python train.py --moe_layers=[0, 1, 2, 3, 4, 5, 6, 7, 8, 9, 10, 11, 12, 13] --normalize_top_k=false --lr_router=0.00121 --norm="rmsnorm" --rope_theta=4020.0 --beta1=0.95 --max_seq_len=512 --train_tokens=254600000
Below are experts of layer 7 (counted from 0) of a mixture-of-experts language model. Rows are named router (the router's row for the expert), gate (a neuron's input weights, with its number), up (a neuron's input weights, with its number) and show model dimensions 80-159. Each number is 50 + 10 x the weight over its row's rms, rounded and kept within 0 to 99.
Before each expert's rows: a language model's description of what the expert responds to. This comes from a sample of Wikipedia text that the model never trained on.

# expert 7
Middle syllable pieces of rare words and proper names, often after a capital consonant, e.g. Cam-ell-ia, gu-err-illa, succ-umb-ed.
router:56 33 49 46 53 67 56 45 50 47 54 61 47 63 61 47 57 47 64 72 65 47 33 68 56 54 46 40 59 46 63 61 50 54 46 54 41 58 56 61 41 50 50 58 64 52 52 64 54 63 56 64 60 67 47 55 50 26 48 59 45 50 55 53 49 52 43 50 49 67 45 40 46 51 42 45 40 47 61 56
gate0:43 43 44 51 54 52 52 43 51 56 38 50 42 52 45 53 47 55 46 36 44 40 48 48 43 34 41 73 58 42 47 61 45 53 49 58 39 53 64 50 35 40 41 35 39 61 48 52 39 44 45 67 49 46 52 32 50 47 24 56 55 59 44 50 38 44 45 60 68 66 38 53 53 37 42 59 42 38 52 52
up0:51 55 26 50 47 53 39 33 45 44 43 53 56 35 50 49 67 54 54 44 59 46 55 43 38 65 48 57 42 44 51 47 46 45 61 57 48 58 50 41 51 48 35 74 54 54 59 64 48 55 56 38 49 47 52 57 63 42 41 44 42 71 45 41 49 41 57 58 58 52 51 49 60 42 47 57 53 53 55 49

# expert 1
Prepositions and articles in office and institution names, plus table cells in election and sports results, e.g. Legislative Assembly of, Preceded by, Party.
router:66 59 31 56 41 56 53 44 56 59 44 49 51 45 48 63 40 38 53 40 59 50 47 61 60 45 43 58 28 34 54 28 47 60 53 36 44 47 45 41 57 32 27 38 56 39 61 47 37 42 48 44 42 62 51 57 42 42 57 42 56 41 63 36 43 46 42 67 44 29 45 36 55 41 59 55 42 63 58 33
gate0:51 51 36 51 52 55 57 48 48 54 46 62 45 47 50 29 44 61 61 36 45 51 33 67 47 51 42 51 56 56 34 56 57 56 40 53 42 31 48 71 69 52 57 58 40 71 53 54 63 56 47 37 53 44 49 48 55 34 79 50 54 49 52 54 43 57 62 48 58 52 57 48 44 53 60 54 45 66 44 58
up0:44 37 71 65 61 59 54 72 48 47 58 56 70 39 59 66 57 55 61 63 42 46 38 66 37 60 57 50 63 45 38 43 48 45 54 37 41 49 62 53 44 53 52 49 51 56 50 45 54 43 58 61 45 37 58 51 51 61 40 36 42 53 45 56 43 50 64 62 48 42 60 50 63 48 69 45 53 39 50 61

# expert 11
Mid-clause function words, including infinitive to, auxiliaries, copulas and conjunctions, e.g. considered to be, has been, or, not.
router:55 44 59 57 46 43 57 37 41 70 37 41 52 46 52 44 32 57 41 57 34 67 61 69 42 43 37 56 44 62 59 51 54 55 58 42 33 54 50 61 53 49 46 55 51 71 63 55 60 59 56 48 74 45 57 48 37 68 45 41 46 54 34 70 49 54 55 48 60 43 44 74 64 43 47 49 36 40 41 58
gate0:37 55 53 50 60 61 34 39 47 40 51 39 61 53 51 48 41 43 48 43 56 45 38 36 60 65 49 68 39 47 40 21 49 39 32 51 44 61 41 56 52 70 61 49 33 47 51 58 52 58 42 56 51 29 36 34 37 42 57 42 74 53 49 53 49 46 49 54 53 36 63 48 24 54 63 49 51 61 43 50
up0:44 50 72 60 53 57 52 39 57 51 40 29 51 52 49 36 57 43 52 58 70 33 51 54 48 45 28 45 48 36 72 40 31 72 32 54 49 44 59 48 46 51 52 50 61 58 53 57 67 57 46 51 36 81 64 63 52 46 42 39 47 50 52 53 55 45 24 49 44 70 39 51 41 45 51 39 57 33 56 73

# expert 5
Nouns for creative works and abstract-noun suffixes after the or a, e.g. album, film, song, An-alysis, indic-ation.
router:35 48 58 30 66 43 45 53 55 32 44 57 46 36 56 58 56 62 44 57 55 45 42 51 38 66 46 58 62 45 52 65 41 37 49 67 56 60 43 52 46 63 54 53 49 47 59 66 44 40 58 65 46 39 44 68 57 50 54 46 54 45 58 42 42 36 57 56 44 48 49 54 48 72 53 57 48 42 38 53
gate0:63 33 67 40 60 24 49 60 57 45 39 62 65 64 62 54 50 64 46 51 65 44 59 54 44 58 52 43 55 43 38 66 55 44 50 53 51 44 49 56 33 48 52 43 50 46 39 54 66 48 53 43 37 70 41 42 44 58 48 49 51 48 58 57 44 59 40 40 47 52 49 44 51 41 64 59 35 44 49 50
up0:36 25 65 40 42 49 38 66 32 59 49 34 38 39 56 56 34 50 45 46 45 55 46 40 54 57 57 51 46 60 45 53 37 43 62 54 25 48 50 53 75 60 45 44 42 61 53 61 53 54 54 53 47 57 54 44 54 43 37 53 51 53 36 71 47 39 49 49 56 37 44 61 61 48 48 49 57 50 64 48

# expert 3
Nouns naming statistics or infobox fields in sports and event records, plus table pipes, e.g. Winning time, Average attendance, Highest ranking.
router:41 78 36 36 37 36 53 38 37 70 51 59 34 45 41 49 35 53 45 56 39 56 64 60 55 57 51 32 50 53 56 50 45 50 44 42 54 53 38 45 33 37 41 32 41 41 50 54 50 56 62 59 46 40 39 49 73 30 33 54 51 33 62 55 51 45 43 54 52 48 39 49 49 59 53 49 62 56 60 42
gate0:55 50 51 55 57 61 25 51 65 70 52 48 47 55 58 52 56 75 38 34 71 37 41 49 58 46 60 52 80 52 30 45 47 47 55 71 55 38 37 47 44 42 53 35 56 55 47 53 38 45 52 57 34 59 32 53 52 33 56 64 51 35 51 42 49 46 46 45 63 49 40 46 60 38 59 56 48 48 59 46
up0:47 37 58 27 56 44 58 49 55 62 52 50 52 53 56 62 39 49 70 46 23 45 57 63 57 61 38 49 46 59 52 39 62 44 57 63 48 43 51 43 61 44 49 63 66 52 42 62 44 45 32 58 40 63 52 57 49 27 43 55 63 45 57 38 46 42 61 57 54 52 43 53 45 59 46 62 63 39 59 56

# expert 4
Word-internal pieces and short function words inside hyphenated compounds or split words, e.g. unse-ed, system-of-systems, step-by-step, spe-aking.
router:68 35 65 59 34 57 49 59 35 54 78 59 69 45 47 45 52 37 68 38 46 53 40 55 44 33 67 32 68 53 44 62 56 44 55 64 44 37 52 39 76 48 55 52 51 45 21 50 41 38 56 54 65 43 43 47 31 55 77 63 46 50 51 61 54 50 65 51 54 65 54 41 43 46 45 49 56 56 45 72
gate0:36 46 39 49 44 41 45 54 36 48 68 42 42 55 63 50 50 43 34 62 44 44 47 44 44 44 59 47 49 35 66 46 48 58 43 69 61 61 49 61 59 33 77 51 54 41 49 62 47 53 46 46 46 40 63 46 62 58 47 68 45 43 49 63 39 48 50 42 69 48 46 49 39 41 60 37 53 49 49 36
up0:36 48 51 46 51 51 65 69 37 42 52 51 58 64 48 48 52 52 56 59 62 49 49 48 29 51 61 70 46 39 57 59 53 52 46 66 52 38 66 71 52 47 57 63 50 62 68 50 51 55 42 56 43 66 54 49 41 51 49 46 40 35 34 48 52 60 57 39 53 49 35 67 50 60 37 49 44 51 35 55

# expert 9
Short consonant pieces inside names and foreign words, e.g. Wal-p-ole, Roth-sch-ild, Hok-k-aido, Cw-m.
router:31 42 45 52 55 43 32 69 54 36 52 59 38 54 39 53 55 55 52 58 57 39 52 55 63 52 62 61 48 60 37 52 69 55 29 45 62 58 30 33 44 55 52 42 34 59 65 51 62 55 56 36 32 65 53 43 39 56 32 43 41 31 76 54 54 66 35 42 49 58 42 60 78 34 58 44 46 73 55 63
gate0:43 28 58 43 39 45 24 30 45 52 62 57 59 47 48 58 40 38 34 44 53 66 42 64 30 48 61 65 48 50 40 62 35 65 52 48 56 37 44 61 52 59 46 46 66 45 50 72 47 50 40 43 35 42 63 37 47 51 35 63 64 56 38 53 46 63 44 59 36 58 54 50 50 60 43 49 74 62 39 54
up0:25 41 54 49 37 51 40 35 50 60 66 60 52 56 52 64 43 39 55 45 54 62 50 52 41 45 44 61 42 54 59 51 33 41 60 56 61 45 57 43 52 57 64 50 62 39 45 74 39 51 33 60 56 36 57 58 43 46 60 53 50 45 48 57 34 63 50 46 65 65 72 42 58 50 31 39 56 56 49 47

# expert 2
First pieces of Spanish, Portuguese and other foreign names and words, often after de or La, e.g. La Palma, Rio Mau, Juan Pablo.
router:43 63 45 49 47 43 55 45 48 43 39 48 50 45 34 52 49 63 47 39 53 42 40 47 45 69 40 63 48 49 36 41 60 34 59 58 60 24 68 62 45 68 58 62 59 52 59 43 38 44 39 45 34 49 59 34 47 59 43 40 39 55 41 44 49 62 25 45 44 47 65 35 27 67 56 54 62 48 40 31
gate0:46 54 67 41 64 54 37 45 50 62 67 59 76 38 41 47 37 63 41 68 44 75 48 61 39 40 65 38 44 49 53 52 77 50 60 33 52 48 70 38 63 51 67 48 69 45 33 45 59 54 42 46 57 53 43 44 45 30 50 71 49 54 52 51 53 56 70 38 52 49 45 49 64 59 38 37 49 70 49 57
up0:51 50 46 57 56 68 40 70 56 36 61 48 53 62 42 66 72 42 51 38 49 53 36 50 35 42 51 50 55 38 58 64 56 70 48 49 24 45 55 37 68 53 54 49 32 34 55 57 52 57 58 57 43 59 53 58 34 47 56 39 54 46 58 39 61 53 65 55 57 58 49 44 53 42 40 56 45 62 59 45

# expert 10
Sentence-opening articles and quantifying adjectives at clause or sentence starts, e.g. The following, other, several, A number.
router:51 32 62 66 69 55 55 69 53 39 52 54 37 66 41 51 53 49 34 44 55 59 53 48 45 48 51 68 28 38 29 25 64 53 58 51 55 31 65 68 56 54 44 52 44 29 49 26 39 45 46 39 59 63 54 56 57 52 50 52 75 60 43 24 55 63 60 41 66 42 66 42 42 54 29 49 49 46 67 50
gate0:62 50 76 47 51 59 60 44 60 71 67 58 35 23 62 41 42 62 47 53 54 58 54 64 53 53 46 47 39 48 52 52 52 32 56 67 49 44 52 60 50 57 46 44 68 39 38 38 36 51 49 59 65 41 56 40 55 52 30 72 57 47 42 56 39 41 45 45 50 60 53 59 42 51 43 54 51 55 39 47
up0:48 52 50 51 60 54 62 59 50 47 57 57 28 44 38 69 48 42 42 48 47 56 56 55 54 65 69 44 56 45 52 37 45 47 47 37 51 52 54 52 42 54 44 51 61 48 49 39 57 35 49 56 41 47 67 51 38 52 37 52 53 45 66 47 44 55 57 49 60 46 51 61 37 55 48 51 72 28 38 53

# expert 6
Subject and possessive pronouns starting clauses, after commas, and or who, plus given or family names, e.g. he, her, his, she.
router:54 51 54 47 55 51 55 56 62 44 45 28 61 71 68 42 53 48 47 41 52 45 49 52 67 43 52 44 55 49 65 59 42 51 42 53 50 61 46 51 54 52 57 61 49 53 68 44 64 41 60 41 41 40 64 51 60 45 57 45 53 57 25 39 51 54 64 36 47 46 59 58 56 40 50 58 57 57 54 55
gate0:55 50 67 62 67 53 48 49 57 69 38 41 70 53 38 37 56 58 42 41 26 51 48 50 62 50 43 32 51 48 58 55 49 53 52 45 57 43 48 46 66 54 39 57 59 44 50 40 53 51 50 44 58 44 33 63 51 54 34 48 44 49 55 62 43 53 45 44 38 42 81 38 53 51 41 61 53 43 49 57
up0:52 52 62 54 53 61 38 43 41 69 38 48 42 41 41 34 49 52 61 51 53 49 47 42 42 57 43 37 60 49 44 54 49 29 53 62 63 43 33 42 50 66 48 80 46 41 33 50 51 55 59 36 60 78 78 54 61 49 45 56 47 51 45 39 53 57 44 29 42 50 55 35 50 52 50 51 52 59 37 29

# expert 8
Periods, colons after infobox labels, line breaks, parentheses and == heading marks that end sentences or fields, e.g. Running time:.
router:37 61 53 53 43 51 43 38 69 60 38 45 60 30 60 59 48 43 36 53 41 49 56 26 51 46 44 50 38 41 47 43 42 38 55 40 60 61 56 37 45 61 66 61 47 59 32 52 51 63 31 59 42 60 44 54 57 52 44 57 61 57 49 58 48 41 54 55 48 56 48 60 52 42 63 51 44 33 51 44
gate0:49 44 47 34 40 51 45 61 68 36 32 42 54 52 53 72 32 45 60 50 50 61 50 53 37 46 51 52 50 45 52 44 74 36 49 61 44 41 59 40 53 53 46 38 52 42 55 44 32 36 41 38 53 56 64 38 37 45 51 62 63 57 39 26 43 48 52 42 62 52 42 39 36 76 37 57 55 49 56 39
up0:43 52 63 43 40 52 67 51 54 78 51 63 60 43 39 66 48 54 58 62 31 59 63 55 43 53 48 48 49 34 52 53 55 25 56 69 55 36 62 55 55 53 47 48 58 60 43 68 49 31 31 50 52 37 66 48 46 58 51 62 69 48 50 47 36 45 56 41 53 65 67 43 43 63 41 49 53 35 66 38

# expert 0
Digits, hyphens, degree and minute marks and invisible characters inside coordinates, ISBNs, postcodes and chemical strings, e.g. 48°44′, 806-00, ISBN 0-87040-.
router:64 51 58 57 41 47 47 47 47 50 62 37 62 49 59 38 63 56 66 29 54 43 51 35 35 54 56 51 62 45 52 39 37 66 53 44 57 45 53 45 51 42 55 36 55 36 40 43 57 40 33 29 52 32 57 42 53 62 39 51 39 75 42 37 55 29 55 46 49 33 48 32 42 53 56 54 60 54 52 32
gate0:39 52 56 43 59 39 49 51 39 49 43 60 63 42 56 57 52 39 46 56 58 56 30 53 48 50 42 35 46 59 42 61 41 61 71 52 58 58 45 73 57 38 61 43 57 28 63 71 49 57 35 44 59 23 42 46 66 48 54 68 42 55 61 40 56 57 52 50 42 45 64 51 45 67 38 53 50 52 44 52
up0:33 45 46 62 63 59 63 67 38 48 60 62 30 44 36 61 42 38 35 63 46 52 48 46 61 51 39 60 47 45 38 57 47 40 61 49 68 43 62 33 30 57 62 65 53 45 44 48 55 56 54 42 49 45 33 60 43 35 63 41 56 49 60 37 41 48 41 48 56 53 60 46 42 48 47 66 43 50 32 56